config = dict(
    num_hidden_layers=12,
    hidden_size=256,
    n_experts=32,
    experts_per_token=2,
    d_expert=160,
    d_shared_expert=128,
    hidden_act='squared_relu',
    moe_layers=[2, 3, 4, 5, 6, 7, 8, 9, 10, 11],
    router_score='sigmoid',
    normalize_top_k=True,
    routed_scale=1.0,
    balance_loss=0.000122,
    balance_bias=True,
    router_bias=True,
    n_groups=4,
    groups_per_token=1,
    init_std_router=0.0119,
    lr_router=0.00107,
    vocab_size=2048,
    norm='layernorm',
    norm_eps=1e-06,
    tie_word_embeddings=False,
    optimizer='muon_variant',
    learning_rate=0.0166,
    beta1=0.9,
    batch_tokens=65536,
    max_seq_len=256,
    train_tokens=409500000,
    max_steps=6249,
    dataset='wikipedia_en',
)
Below are experts of layer 7 (counted from 0) of a mixture-of-experts language model. Rows are named router (the router's row for the expert), up (a neuron's input weights, with its number) and show model dimensions 128-255. Each number is 500 + 50 x the weight over its row's rms, rounded and kept within 0 to 999. Numbers have three digits each.
After each expert's rows: a language model's description of what the expert responds to. This comes from a sample of Wikipedia text that the model never trained on.

# expert 31
router:550488493570447480475472547537480460469533444512476513543554622488472447481478435384579473449517502557413475475520466499502565536537527511546405546500521422510485502496492487447435431509534516456503434640442567534501426455444519445515521493569560454451546489512639479485509501508572485477544605542501403514418485428453605429539498432510601465548595389561342551562553468539463458570488
up0:626490510512507348459494471502439393523542549523498456581438537443468525554489506535603512565505416504394604377510554520474538520561521596496542514473393479527524408445478495554480605501474540482436470500518492565548504467487468490489448507514482469490567507538575408459475513397464530497484498516488562521364465542511569435461464473535515520534414435503502511512545513453504552509602
up1:496503474553460422475459466510521481460440399438466522571465410468454522616445479471537407542497391397433398447597475434550511470424515570481445580542506480497580450520488508488527572487482479534495449542586552453519560525488428441484541511552564496479479448539559473464508467551564473478464573465543520570561429518444437482505518443548493504545527475586442523508478556461481490551407
up2:548463555402498468556444543589453495481447461583479549502532517554486531579491494508469567479551438638535695507466474573530492524528478541541487530531557410487494478546543451505499506397532505520490521495560435370522439469534489457388456520475578416535521463419488492528530487518520553460490596533450435586481443473520497465526447484423515405578496541505489398513470492543483492531551
up3:521363552541451499602492439523619455471477464538521337537455506488405551581467428505604459527570436522494490496508542521461522515482496551510529448511479453565537509438475423536504531453566418426517434534388411473493479469574438484480537475491478430450518451490519520484438457451508509526519511572542441457456534439544564505532490511574462583472481456430483475473494550559489487588492
up4:507478534456541539529518449501457608453506464460523531492550532490513514511477572462443527430495408469572500417530528582552549517530544568581534491478483475488463556474538477547486470523442535513613503427461512471503486604356451486563482526440488474574513493554525481453545515517487491490519524570592531536522446543472565409560632541448446502545421460524548489479457470516502445462506
up5:469487483577570494508487503483535502492537446512430530413486548509520509532429510571536472430539538524384499337460441488413465444403556487502566429487544455417532451525518548443499506612544543536471448556567572562516436551461559603442539436522546459541589489426445467419499513533493473530509446523545533519492551503533521465517569526437550503470511407508459453466597481490502437602456
up6:520505551540513500502468433431510494447444487428477546492571482425532496562483490514397540428576493549455528499532513472528538549536488508445446528476553487532498450443457516545495484516428521477529536525523475510515523489396501414511590465565493428560573454587483502478505540567559512454481592543570485443524510437435583433576476468492506522463477488516437525466565476538544423552501
Capitalized name starts. First capital letter or piece of proper nouns, often sports clubs and places, e.g. C in Crewe, W in Wycombe, north.

# expert 2
router:581460452569415542471500521525471500466502476518401497570538492538469473527408507493490461481555511540442414521532491616518535562523507501495497396527497473511446589520537539507474406454491464454509424528445466462500478520555565545529535506557526525401482485527520558448521469483491595405557508524417510549453407541500524401602594550507489511523434514574470559537557517550581476496503
up1:434518517477413478497551480437512508512621500495600450443541482429511438365598505540489507561497458531519523443538566555576473526485516510489550426495483549417447582502496522566474445490425447428480528488558399494472537559485506461444578507489518539536569531558357456529551489442500468398518498516387569506495454428479517548502602541480605534445547461468465468443496455579532462519517
up2:606487503500416482512434490524460569487524528430545463531518531546504498442440542447445454509470502439525425536524569530464413517528461497550524540539581464530452571510376500571508448502555564428495518547496547409512570542539467495427488536449414423459467481450410546481581482552510513462498491485573374488508525534491531492532649423518527498498473414477533527482551415485488485525472
up3:488511471494446581511507513575488550436432496558394436577539500571496586460469440415454499458478536467533542567515515430511568525476457494510546526547467503545457543536480435449532474563452513455491362462562458542540478459416547538531475458501569527450528471490488505495479490585499464484562505495459480556455494541465389412520476460400448438409532438488482545521501506447512458428499
up4:471526558448413438529478588482566569519482586545592502512392485464520522487490477562454531392540588547477472519500632543466539450509492523498532549549566467596619490501465503467500471573482497543432448585508530493468464472533582589481423469455432465503466451442514554413496537547466502499549501446431521508502527462522494615612487417533509486522422487527510474518521505463382453479548
up5:511536516530510434460537519500506438404489531532500549564518461515491461572478556488566462481442525510488521460449513510424507558466419439434529496528478597530439620483498479565564517527542572540549436571490408582456481497543421550547524501589546525517549398472447526551488472564415497468527541461549547488592478499476478394369547419541569541491498534481468491420506549488462487414560
up6:540520395573519414473524418503492528621515428446538457535559554557549529449416437505512510490455491561471491478500469495512543441456513476500494441484538508448446476580489540574532519495572502471422559598438412534567538452499402504476452575490562452509503513400525515486489450498518539409505551494561473406501479569432457429684457548492488474448594392494471508510429447544473583499601
up7:518473531539485464355487556497496459466486445459474588528600484495508520583525454485506437444483441531496475428523509531535485609461519425426515514518458561485418544503529528476448550491493431543513523520476570489565464549561478515564508561532503521481423387518493542493509491528431457533538540569543356570522413526525433419475518588505503385479454391505469425554488479525480547465501
Space before number or word. Bare space tokens, often a stray space before a number or next word, plus word-initial pieces like lo, Ho, Li, ri.

# expert 26
router:575489486488464468430534444562451553485501500561453568573503606533445437470449512503539561406541494524511621433550503579475529543518523540483530464477499547537519491527480503560596440433508450481477519525451553473600368513508545492520614485560590437537499466536535554490659438449473456440498534508483449571543404462521470441530542457576555555554455487503527532544485446505523514431492
up5:472494515530490474482542475607463554470562462498594499547460551433466540437470410464505429424440548445569610468508476548413522473440535577518480546541523544554525481493526467568407429487498453475511454605544546538562463439544487583514465435515574475420464549484518555504502562517492488412467515547501578499451451514508433517477481436414532424417525465381543483472460505527532502526490
up6:599530442552535488473549453498516620499463575522581489433513398456563512459464488451583494504489588612506491507470557633478524482496464477437530494456427520515512431550505527515493408560540399483534396484522457468589484475439467561429449409512520467483555465580547522462545497571526372416518557508409489514466465477495477492566502486484462541480401428473473479565524493547477519547438
up7:483439412585555504423469478471575496583533424520501561522531576538539361529464511470504427498471555477443450448468500503458523625591468553388542444505411453621567452456487537511541624503586508514516524529469558479568535542520523435478494576564500515413391490564547493499570478504446452508564536536492612439487400462505441551474480496425583516574568395447494496504538449471504528517458
up8:446494457472446510538526448532501488537541576387541569550550462495522459482591491450484493409439537468421583459513514453512528467442528485478524489505490538571504548607615559519496502463419409535461498550455435578564509474548584506581547499544549530566518452450579536447561422550563534584544519516444550561508580471497475462416519446525567601504527442406399420414495532363516502556460
up9:473540505507465581482552388534564487467505447496451501519456502542424485450391464393449521445514493474582498443493444531449517624453481561484495466435503488532537485551524433511545475574447399573530566479522570495596482455502556440549626469524463485567527514458522500482619437500470445557504560468523570468456476495508491528446486432488532494452469476474471602511520555449602519550458
up10:500459460555447432488493515536594504570554491527536489505532459503498475557523548489584508468396470529565524515513484469516562538493504551589458426522471463566448505435475521464458467450603548498537424432525485457540435479493568543477514415541492446411470480390518451456474488519486585457422455534538522383534485559415538510601531433553563527479499451513453424523499529601522444528496
up11:593497530452454562465505430609487533465430496465493486534458525510370486455544474469582507461475579508509544538543470483504521465507497405441486536584396403559521498483512501594491499472445528617529503455463531498477453501421513414499494479451451549524457501420500594468607518480514586451636555532576533587451487453556446474435502411507554585526565564573462548503483554535580563468552
Surname inner pieces. Pieces inside surnames in cast, candidate and results lists, especially after Mc, such as Mc-L-aren, McL-e-od, Ch-ur-illa.

# expert 15
router:509517458496467534479478510568496500563463457552477403524526478414436526533437515511470529411553408555374629416447521544500536487491550490484540459562539595504569547514542526483553502427574583463494491504569559492502488406527467510515528431595583572437431441515486539526504377554444484473496541532518479506486427479481496463472510517568463589498404512520507442435568461431541421502565
up3:522529454480455521539464445493527568581509491531392411553523501585502477451466552458434540489416425544448622451585466533551485596501493511439356551485591439564514495545460573503478598449550443551503478565438510510486461435533471495527510462523541499519558522495519482511486475438430522413515560533522591464520494500447503505589430526600510470612531498543467494535468413448546523451467
up4:512564503471449506599480513525481449479512524454577501585462571425487473462437506470406534454514541601527495462475412493501523411563433472519412469516511469480568446437518440483496488532549596418491499571581502514549551507489601545523556452566451481537521456489370453479537497484567433459464480533509495506569470435581562467504615540579573444593518450510440567526546486491549486426548
up5:498504590474500545522555428536455533532423418516475400463427555456489449488545455541526538461617471488394481518455472540477517410579523466546486451522525558445555391520458517512468497497487494473538534510585499402406495509541435526591442461624568494448385463446477510537503461455439499474524551565510475533548515562545457566620492528525569566533464507568530455485516557578541490490504
up6:586478426527556628482519494557457488584558502468481384484501477519503544492488524561443446446609498542494526416495502530494457523487577496504587544366433569503508551509490450515542510445564514419476454506491486562481437442555413440465542440555443561443446466514501531514520486522548500442539516412469442494475608463524387458475549552504522470515470540520532455538561499464557436446561
up7:392367507475447604491548467444388478475482426559444496550491421503474603418603526532544467531545485499388498554457562543482470555553467584530513433534468510465489534561503490516527566528538538450499461442494586460523415475438551571495497643402494458489534518458484545465515540501492502510498524442503479543434552541558512434587527563476489516467580481524469476402441539469553517472488
up8:510419492488438497423472445465531488454525563561516417560480434493503503468516459501522467551489449516486526390499535450545584477635492507486599458456520507480522645496505484547473492380616494470601482487618503482480439432511467360505498493658658524480447518440487552471430518431458468548500507501477487513527511481567460542527510425546514470576500493525449504453443484479496446485557
up9:469473434536407571497449535501511489477640534478492541623558573376411453445513570405449540506516392500488532513508496432442509507542577463462405503543550576496445592447426505506564590494562558488527488458556582513456444543446435539546487502528482535552516474481516507468489505420478498495558477488592578505615494443472569596528527442513504586541457594580517450507474509508396472487435
Noun suffixes, place nouns. Suffix pieces that finish nouns and verbs, like -tion, -ment, -ity, -ed, plus nouns such as village, town, area, building.

# expert 28
router:543502433451395516419505501475419417478501468496501470592512498431430438513535499551582543475484442516480586448562503521480502484491619487418491558536577592392490522472505548495539436535495564448498517473492580430510445424518618535477567488633565489484411497549524510412574495502461467506504458443488489557429484471505473435526493487444520543534480485553483548466462436487595446582528
up7:503484379458473607494434422615572471472453451560447446470566496540494446508546558449561489495505611545547547480398498579507512417551504467485395485485546523457490602432627463503508556542476504527490459490516577522492512493447565476469602495501563552433520415504486479414531514497450453497451518485380402541426530501532477534423517498459518465489492543445528498501508543471572458446526
up8:570513540481387459421371501540415395562515507518459426526472505453465440479513581538552552548498508573450449566527544487469490556529553621478463510487471523525464496492477505528492530557575449465442507511507471488582557490460578550522442510570501473432513418485526433437462418500404474432453551437536462556399443482542486501504480466526497429580465443400523541476547462460508527520504
up9:449455459520509515549561463493510404535488517497564524419553407474565500522580536453452529452502470533574451392432490533459509411482557498471543523511524457521488590470458577505511527491447365500499538605536450494523475543438509486440522530541495679507411465507516498532564417447490466476472483521402629517390477500469501469442571617509410477504485534495521513472492514461553522543567
up10:508430513551459568503474478478535370563490514510515437564511522509510449526469485485457473465534410488491648489479500519462516499485570396481505606565451471482503458544442567460595510470406458533478518522514463505527450512466586568528401507481532406468541476470510534527562447430579512544556526463534455542578411473526508457487448475479511501487535535442530473461593556497596471488559
up11:455489604506434507440488508513403502556482550463490535486485519506609457567496534488487456543509399612465538459444506525538515483545448495565602540556581567500500444529508512568405571500491467429442468524505483469543548470521545432463525524518487563499514461435500430545512446556507541440480556494485504587485581417504478571507537532442475481441463520485562488459443454503536441509507
up12:498508547440422551477546437424401518519605526477521500505516532534445602510416475475492496516524457437523576542569535391474528472514453476565514448525556446549508563441529539530488453558504558493459612465403512450478503515532481444482485605491533498469407375546483545454503520457442473447505452567528540536442561537490570517508485591518443523567501447486486428487490466465583443454522
up13:537561511418457463494455534494472533492437487521408509547515499547467500496505506539402466495523465510562413486450537530466533544529584551489523385585534444454498454434523631525529520524455506505511563478470528457463474561491483481515457504494454576432445436592525510468578588434529502587451469414422450506536455447520572507573517526497537510574500542555494442459442436448457453453420
Word-final stem pieces. Final pieces completing a word stem, before suffixes, e.g. k in Workshop, ting in Editing, id in candidate.

# expert 21
router:492527479542503476463527523537560481521423426574483504521484546536494516600454517494474526462565475536500500453508548509526465481469472535564499419505503497398425547494438484439480524434482451509524460482523525456537494471423507460616534456536491489518521499524561471476496512596516499449502614445489481455468353569452562467503526423567505480458573461573518560492522559453573444530474
up3:471506536604565504549608467510467464518482579492467536552453485490534469446568489565435512542554569543552508484458392479506523549433488346523432587500483546533467479459546479515474473540474550477529481446411451545572482530441489534596520441624575509499481516438555559484541473480437473498520512509471469478515453554563516508600442400536503561528511477535479464494525512522440547510531
up4:563636477455454495514560402565511407561568526463503553479488406530551482521520585501489571424564468482494541579578473432491493529471494553504486488410550545495509600488421587567442519468502456412485535460495413458464417472548498461464571596620568478442521466558604582531430470451533514445472460568500521363532410429455480455469442570513529580430661454414474475502533471558443458464490
up5:466471483609387494440480431537479618437549489509461467493553431558512525472456462466474488455477533572512508594561389419539538543474459586463508495416527462605476488550495547510538513524513521504545560537479623420492537505545528426627525485481471486571534432483457512547545495475522563521497529497483446527478516453528466539421469503592605435574423509506443467519474427616524569379519
up6:524499455475495480467477407510492514438511556536422524526443563502517518499512456463426596476483516489508468455537486532543388494499628544533552632421534509568416443523384446494513473544553525566585433453504560544624491497469497525531501503527421568495468454607483561461494462477531406481501574441496466535535416480529469497451469461524476462456439561484480483447555474452526513447454
up7:453538523505424486448425562438523508501495464468492478554476384517528527464486479469358550522565420537481521447513373434469462501474424499487427474422497497486541502498424551565527601477362444453402541438502524466504460460577577450512545412434525536600473485510553497514470464522440482514497507522540384401399403525502427491532510520499550606551434452549513536483534462570546533485525
up8:510470586515464560546469552470488552523500483490567433550469483484592467478560493563486413460481472468425485431551531493458584457528526501533400507467518572521420607537417457478428549431488499524520586464524507494508469569412438491505504516591540485442480446569542521483557522463552501468485505479356493523535450513480520493508576534453504420572515463460491637437548526511462434508512
up9:501484441511527529481537476502429456550557456570548597519504498485429494560514511556508516576507438460470532494505577583318508573487425574533472451502490415456468475482477470398469468478490481536432444588525476468562424472457522450522464555491399481465537463520499513523505620497510494565489479413495533476508480559393457499441554557422591540522538468491577498462514552461437474514523
Sports results, people's names. Football scores and sports tables, mostly name endings and minute marks, as in Burn-ley, Rock-ne, Zavala 23', and year endings.

# expert 22
router:531483460527508427453458452581435516599406496459410460522473481474393423499479393427545579465455519508493474455596455600497577532601530578517550506425570441487577475524420532486508440385544461469409478531510495427574439495500601494512504457493579381441562474521567506466589456499478529465526592505549495568480417457485470438496526449508538534534488443547497550471680522451586452499459
up7:560423556509490493536515505415478562453459495506487507584443410540482503514481478522506448427573495490513483469428466463429460581471459492485527475482537437563439443579429556459551496577509510440417442554464525449439491531509599441467493514415502487456524474470530470461529482439433403460465476385467514462479488476492555476545479459578477518502398432491493545452451494488580445469432
up8:528652544472538431533514442500498515559514434481494392477512490519410463463469442389487510381454520473541550506516531511455586447363484610521574551459459626472558567529519474479498651533506468540543571561477575443475471462509498551523521475538491455531447500421579589521555488534425592504555458465468416470565541554480489482498522564565506454584431466499473527466482492525446535448501
up9:523483458481508451594534556508494507403532490486573476495458489529586544526457419439418509454513469598454488473415531536475479545481522375539541507490477558506549516452578541440544471440483499494514530523373519406499471537521431524458520590622565511545568573503443469472496536506435510397455461513624526492522500518535653561560440490524550500514556438509541444521438403491484534477427
up10:583498534518503402571536465438529528466477490595522466531538472500477561492561389454497519503409477537476432484515498494490507489541448450537528466553455437442559405468528590472482508481406430417537528540443559516473443509526536481503591546577565478496398511515391511478451446487483536501512402574544428440541507539598475393564570554576448513563487425438546503396518485561462590513504
up11:458630551572579418528522404517434560532468513419426415548554532526496408520494472510535465508436505549501558513474555556361607509520434487519534513489559441495541513498439404474564550526417495491517619460509568504548460528505525502505530460497635454354439560522475423524472602462410546484476533583532580542516451424504498498525573469502498475533513423547472524422547476530435454432418
up12:472478430444441512490489447502533517484503596454378553591434531552455480463557513468439533530469511425548510510539521488470530500562425536497552530511561479455510556465578554513620474523501476550430472551548524460501490522454512450538521512541496399505509575572399531509450518413574532491462506478553500522468409487488553451534505492474525474440434463454446458390500503453482523574557
up13:428561578583509437480540479487490491456469493486509460466557462500530477533509490418506539484428551546508515476449437497506521547530493567477593557392584483490439466451496422545442496540493523517396520532558599506533529578476590507506484431639530417502525464543570515479560380518576462379420446415490403421442526497491391567421533485431533525585516522454515507543535549481597545540442
Table pipes and be-verbs. Pipes separating table cells in filmographies and lists, and auxiliary verbs after subjects, e.g. was, were, would, been.

# expert 16
router:621454437520448517417529449566563435518471413491461472548557519499446442454503437444568622463641459504518557421562493594450485507548461453562607511477533587525602521493474486417507454531409502494470467488557501370545490441496496483502535455544548482460479475537502494465517405546461506506536457474504492527444400489505468409473496447570560573541421450461491538479542477531522507535547
up3:481480451493490547467497472515443496514483487393467391646415481534483517494622552515523464472413434439554436545572417575465436495483433432497525440460487449493475547491523545508539551495473431502475460465444475545521508451496496535498457450414615544471537496567484511543502478554522477391517532547453387540588500443539472574410600565498472482553512461525514485467539464535489399510490
up4:457538432515553554399517501475523423439491505570549454470501530544441429479486461467546458543514606513468459509506500528544515487402475428518518480434454492566498510525528422497497531523667520496504569533572517540603441515579532471510487540534558432513515504383525453492415505560513572450461455479485424543580569443537470516507539498590383444515444518500442524451462532388486500424585
up5:461494496453466608591516456460543508517482521570462391504576536432483385469448523435532507523539493541449423531526405540503438629562445442458475553418550570498477637490466592527541561550529461530553422494410476439487522529516501549442496420536516458506498417568526463480547496408509455545490474453438577421557551496509561437467483561502481556518484497465503527540464498489512454412527
up6:464444464425536554451561380569489477514542540550456529514457434519526463502512499369547459550520455524480495479576547506542475516530478434587480509488414513489603536434537524502512490466543461467428499569544543437497483477589546488626537425507567558530550450605432478457442456494449536475566504467525406589421507517572534518589493463537563460493454510479534495535530412472463431473493
up7:516628443472479467469433451497573462509502476505513480498562561498523423473550537460474497448430449418500524388506458504604543502471576480579563542504498573493480612550528490443450479472500482473484517503578523467499583460398555523573478642589464601505562472456463544462512476541452475498481538509489430507435531549520524453482557567534497509532469422552468467414469496491540453414477
up8:492553495466470475466507492497558484530429493580490504427520573498457493475494497529467609424602460474527438435525407526498473622564517481544438558503489477515502521467470499565472431448444503461498490524493508529529512503448385411538418497458602502520450450550511466417382451499555581483614550468489496524472423467558449472486531441567556502611489443506512437569557478517530475513507
up9:486514476542570524465547423508499492520482559541506451459477469568473523506446464392501530520502476510451460485535564511416466478542563515452413551542534560437580425529505606487443503514585476433482566457447510392592446478491565477452434524602535420425489387542523488492470530448536416508481461479514465560504551540476462461403507576497502472530426441547513529546570476566467437579572
Word endings and adverbs. Plural s, -ly, -ed endings completing words, plus linking words like also, however, which, became.

# expert 4
router:500430475624468629515462467502465490433503466592441512547511590420451492481382328471516466475569530530475581415535487495416525453462444567586494525454448498443506517510406548489455532382480477495465469513413596420507509419400533465474543466502589513541490507502530525508517502506443493458525618436477555571422462441480463525440581395557555474533571519491509545566486553491517338448520
up0:494417536474519496486550469516508409462533453527419422537574517503507494497504449532633540403479535475468579471481484519468578488556418529585538569414426382444505494477391513535467518469547535436541522504474495543525521540502563535568513440482530576388502547574550524477464458507477498510491510517525525489511553551404517440579484442523594459472448410549430487542498562535558497479482
up1:444517492522470544458612549501493538480540594489490539417451515447477569491415462541458499448606589513438567490462460585476526438478482453476479471501587559494555567570481517483500497517481534489466522440512531421516483508481564569550465453488572509525400481513405559541461435468454389489518447479611469553541525494516480498497454412524547430487439477530424521632564519472428507469492
up2:418552491572556596532480547467431443491454534537413481528530538496498458430422465555587514415530592496462502547487532483407537490483482498559491523512411579524498511549477515485528552526424461518530458557477551480603584468365574404477583580467548526521383415458458445500493476487485524471553509548431477563518493479536468462492543593491471460511420491576374625518517458535543420423482
up3:520567505533449481626506539468530429541517469486474506596548568502480496421483396531542472641565482478499553474480451568489491500539517542640590582485436549473495433486424439514523476430430512507389470495531542537518556485478477533519445507506478448538614538614605424524587474478606479421473533525506478552492529473393512535486505415471452479493523479444453544478503433537519501551519
up4:517509513623539583439538435571532413520529570537553555545542472473452587518416547460609517469568501469458626536464458464419561516506511526531530475575516485550510608480417408436488539444509503469374436533488491465561479505395493442566492476488418449489404399520510484491375572522489589501504523482508484529548523428473557479492424544526490470481538422564450623485467493540511461545505
up5:542517486536443522488468573580509529484526487539459485584589418454573491436450525422543616531474583546518529474478486489523531419492540512583441492493496356413439511518454476484463502481452362384471413460490504442566483612542457445515514466522574471512428516506522528449554469488527505538477496465445486464578444529534461497518564574471481423482541452504458525582510467480468500509477
up6:505420486479459563546536504454363524407521448501566531391503438483551488439495478567562496533447470523477639473487548505484510495480553523439572520413592493540456500519548510547537550524434475508506514432481533515535521589532489466553447450706537410465492500439405517515499486526546515478531539474574551531582539459462509544527570528490414481566514443529593559563507498531520488490535
Syllable word-pieces. Short consonant-vowel word pieces starting or inside words, e.g. mo in almost, ha in behavior, ma in diplomatic.

# expert 9
router:534449501480479564401592476502484479576446461472453428628460454447480387443523536489593557523574453504400619464485523492457586478504568598486485528517539454480497545519444569511514500484536462511495398568505492444542502465494486518529553484495501464464476542530523550518589503455473488475551520475491507555460481441463456499573490518481517491454459481587377558449490440534501477488500
up0:548469443507430481530519476537428525570552539515465472540472504502543383427478571532523539583482436561522527464442540518440524506422504545552548473399491509473487387488532450444487468472485462546416398526506490541633475496432536514569582409414454432448493409522470518446478486506529563477563528457513489509526513417495469508517431617521401477558486553529544414455492455578585532547533
up1:481385440512454484606462565544566536453454403460566537502492513515510435532470530442469562511512526519581555513498507495517583552402460459466467538490542595453529557543477493542426532398514370477566404644500474533491502546489431529477496512480567483480528503518504547566525470477534426546478511545479563599514552473605509487467466491541559581488441444505568524453541516505589435482558
up2:541540424439474521477543507539495464586512497561524497551571501522488394593542503475547565566473481481485591523477502567441504499455484470355441434495660550469473499522487512548505477484504475454483418479538529588479475549440525496562598578611457510427512457510525503521531624493480578446485557459403546538589488445368524550516483522401443520445548494517411546572457528428570475480566
up3:462438458559393555452532407470469533559569506489449477501553440497474426499530446475490599522419422468467444477493533555556550470574449575578509508513474570614394485448410446507513526523544455445508464511536513502547454544479585469544564614406472551541521463524618442565432463529542543477513563463511578526434481432479376543555474617540415571503493498517543526448487487589398498501501
up4:563469544472567508541535563498436500564473451586544417509490545513462489527606546557522482471521471570439503467537519574618456480591529466430399486447528492501546508462390503519461486499468430523561490536508487457517550550465414506429625517510461466506572432529556441485521550540505526486435580470489506543400476451548432486501586536532555554452415463596515526545418468472539436442444
up5:517437409541429542425495463450580462536484420533530541530478540415491490556494451494464488406567464500485504465432589521504606448504668544468564493522487530518452391529494528457426497458556494514581481446464423520568473541448535431510471575398501485402326548432520562520552528453453554512527542497491467435507503524460612563547593550538541490554520516508411511506499453465452495510529
up6:483497521501441504442502496408385489577531475473493441541478462520382545526559532490501486553573499432469575497602488521441520509553487530453464428467501413461503527530502438504535503486436493505508447499503509456502483577418542471555463432522542569615488559554576465536519464531478394433517466437416545500452513531534536547447495520566536426499505479570423590611520487519513466453476
The letter p inside words. The letter p and p-syllables inside words, as in Singapore, perhaps, caps, plus common nouns like artist, species, company.

# expert 24
router:528443502559550487468552520430425430535474421514445440486541479483469522505455526412485473426533485602509462442479522502387540431518494548417623483533593562391467506451492494491456510490470392499424406452518485478674545511524600480508570560561514444537583414500515499509527561467536530523574541459529458525497400547492509468427541504509511507494551495511527533470574549490537524540470
up0:337470475522425581484493463483464479400472557479537413429478497410509489462465528473496534558615487559468551455515455459513568415484525446527463491524502444472524514485420546449514476513600567470548448512530468452537524457556481467511610456591563526407539460512537440460457501507542566518497504471504593501403533546471443516509495441541509492519490510576500473423457486572441509583524
up1:454466562521488539500569529502505605494446464625533502416515497461452474436527557514452553470517476534421466468435493494393495428528553543495451464491533508418557586477600470525503510524541508468550550471565486497604620476483524557526536424498426501613545439521518533549571459449555561416609532477421500459438484504528465486489483519551429551566501451508561570560406540447603507514507
up2:479499515605492483569595562459532525480473437518527341475543443478550444508463491423518579583448465422491466458554486499458577480542493541502485420499501551497593429529564486475477455515476516454535536480426490590492551533509503387600533541426479548544506453467492442505517460487420539440527533401396469514455494571459498441485615604550462532550471477566540533507378486474465545461496
up3:453462552466505464427486496448436495495460515542378575536589503479589515481492569478546396429493565641354529565457515516503434563421505516485580452490480602368523507407509517400518594554509471471453428461479455466617552421532505591543518525581426419480490499534506512575457470428503458528566501516590501508492584435454514450422512563505522407498538505542521549538532490529614508516553
up4:487537543623506489407507483509511534477469413510554461542463493486559478519427589442476490541532510654520500442513626525483488484534475523522529450497546520483568509419560607456474536503461542466415451488542465526495473523498549485455534595455418356602494436597444462430363451391538439497552525500559460497444458531423482433490540505509476533585513442524621504532541502608537481502447
up5:467550535480464450528407483489489449549436532487405367466549452451507455452485467499550456500542507510437445388545487535476441519544481453543472530446530455499477413490514594520429566520488493505535481408476505599460537398458486491524498555535475419543520532591566489463557542542517398445585461615552532428514472478522482526590500400524549479547579481514499512438476534516578457562480
up6:548439418463466563484425468542443527481542441479420473415515585441507579536470540450486497573530435531553444452487445460447479538479514538515524551491495540444574477413527507456553522597484465527492567482502500469550399418479472461496572534565542485526541463476597487574604528488574560574416511387449504474469426483481449400459518510465432490530495499504514396443506444434566468496485
Tables, lists, foreign names. Table pipes, list dashes and syllables inside foreign names in taxonomy boxes and results tables, as in Arron-di-ssement, Ju-ni-or.

# expert 25
router:533520451551451525452470406607479562593356485580490450520526486422495519537471458446476555468555461506488476385584483538501532510550456488567558455440537483542569555529468507443485442413502459476442480511486502415549502472483546456510550430451546506483506505510542553519515403579451547488529550462491490559471440445449409371580585489524465524471447472493444456535635459513570500577558
up7:512521409486459538487477412511518628428472500439476419500491508460483484501544448549587435477495396499483492496539463506569463512571433469486490503441502506420429455573518493512462523517501537495474558491530401507532453473479550592450499422513465484490459500471494533433448465531473439501581520554398602510498592483558540433462557553649596458564393483414527489568561557485607536497502
up8:447485390465610499546588522570568444520396476423462515525534536514570543517445508467512514536489498408532503441469490585548488553500428550486482524464538437464523553538525572472548601484468569501456542470496580463563534486503503585537524568476452466543461485569450512436460448539514515445492512585548508546425466423492474434558451538397466505385447432488562484431455514470542573413464
up9:509370462575459441510433484548474539595572585474509481458537572514493495498516444521418485507529501414455505422507502491526413506525519543611565455464429490527516449474471500466449409486503542417426576463430508551577476520605558470449476500403518550502512516422488571499547446446482521538555538510532513446506562590421479518578500516522494570482494498594529590533489441538568495466509
up10:434452556541516493527536437481440529471467514537431494555488403481563496527557469444426499515652473505518558450523503593496533492588468468494519448474465471515454497543527484469544431410597622579494508594462490544497421508459495534486593546533451490480435530504532481556489457487513507629594554524489445544529475452537429457500570452451488513539434521517494420510502517548479484464510
up11:472502530516535545509594483498528610598468584549553387615496461530492541496492475493440524426504416571533505527525649482427448385512486523458465495451447487509479459522484504518580520484507463460495468434506556441562504536422445458545502433446444479482530507445572512537471555408499531467485508403532513556448480554516500489571496467556524517445465506516474422514496439513498500528455
up12:437506531493493551535441557547478472547478526507480508492527532466498449468441523488503546450595516619545518404486423526534512501492517574484539490520400439613616437463470445490431434469528537539452534435542541526529508498544502525409585494515596613496470572414506506558535499476505491531530508451509480441486561404460491434453527554521554538621468497492565448466535505524658492567538
up13:483501486464501511512593447489477529523558532525522503574514490504405521526470523537483584445413362525465528529473551482534495501521414554563513406539463537540516433461494556553528455453481496427579490427610518485568495512527493452560494486426472524528532509533578479486494504556503480462475443669482471545465435537535511473494516469511456489489566510417546479592508472396481490457477
Prepositions after nouns. Prepositions following nouns or verbs before a noun phrase, e.g. in, of, by, at, for, on.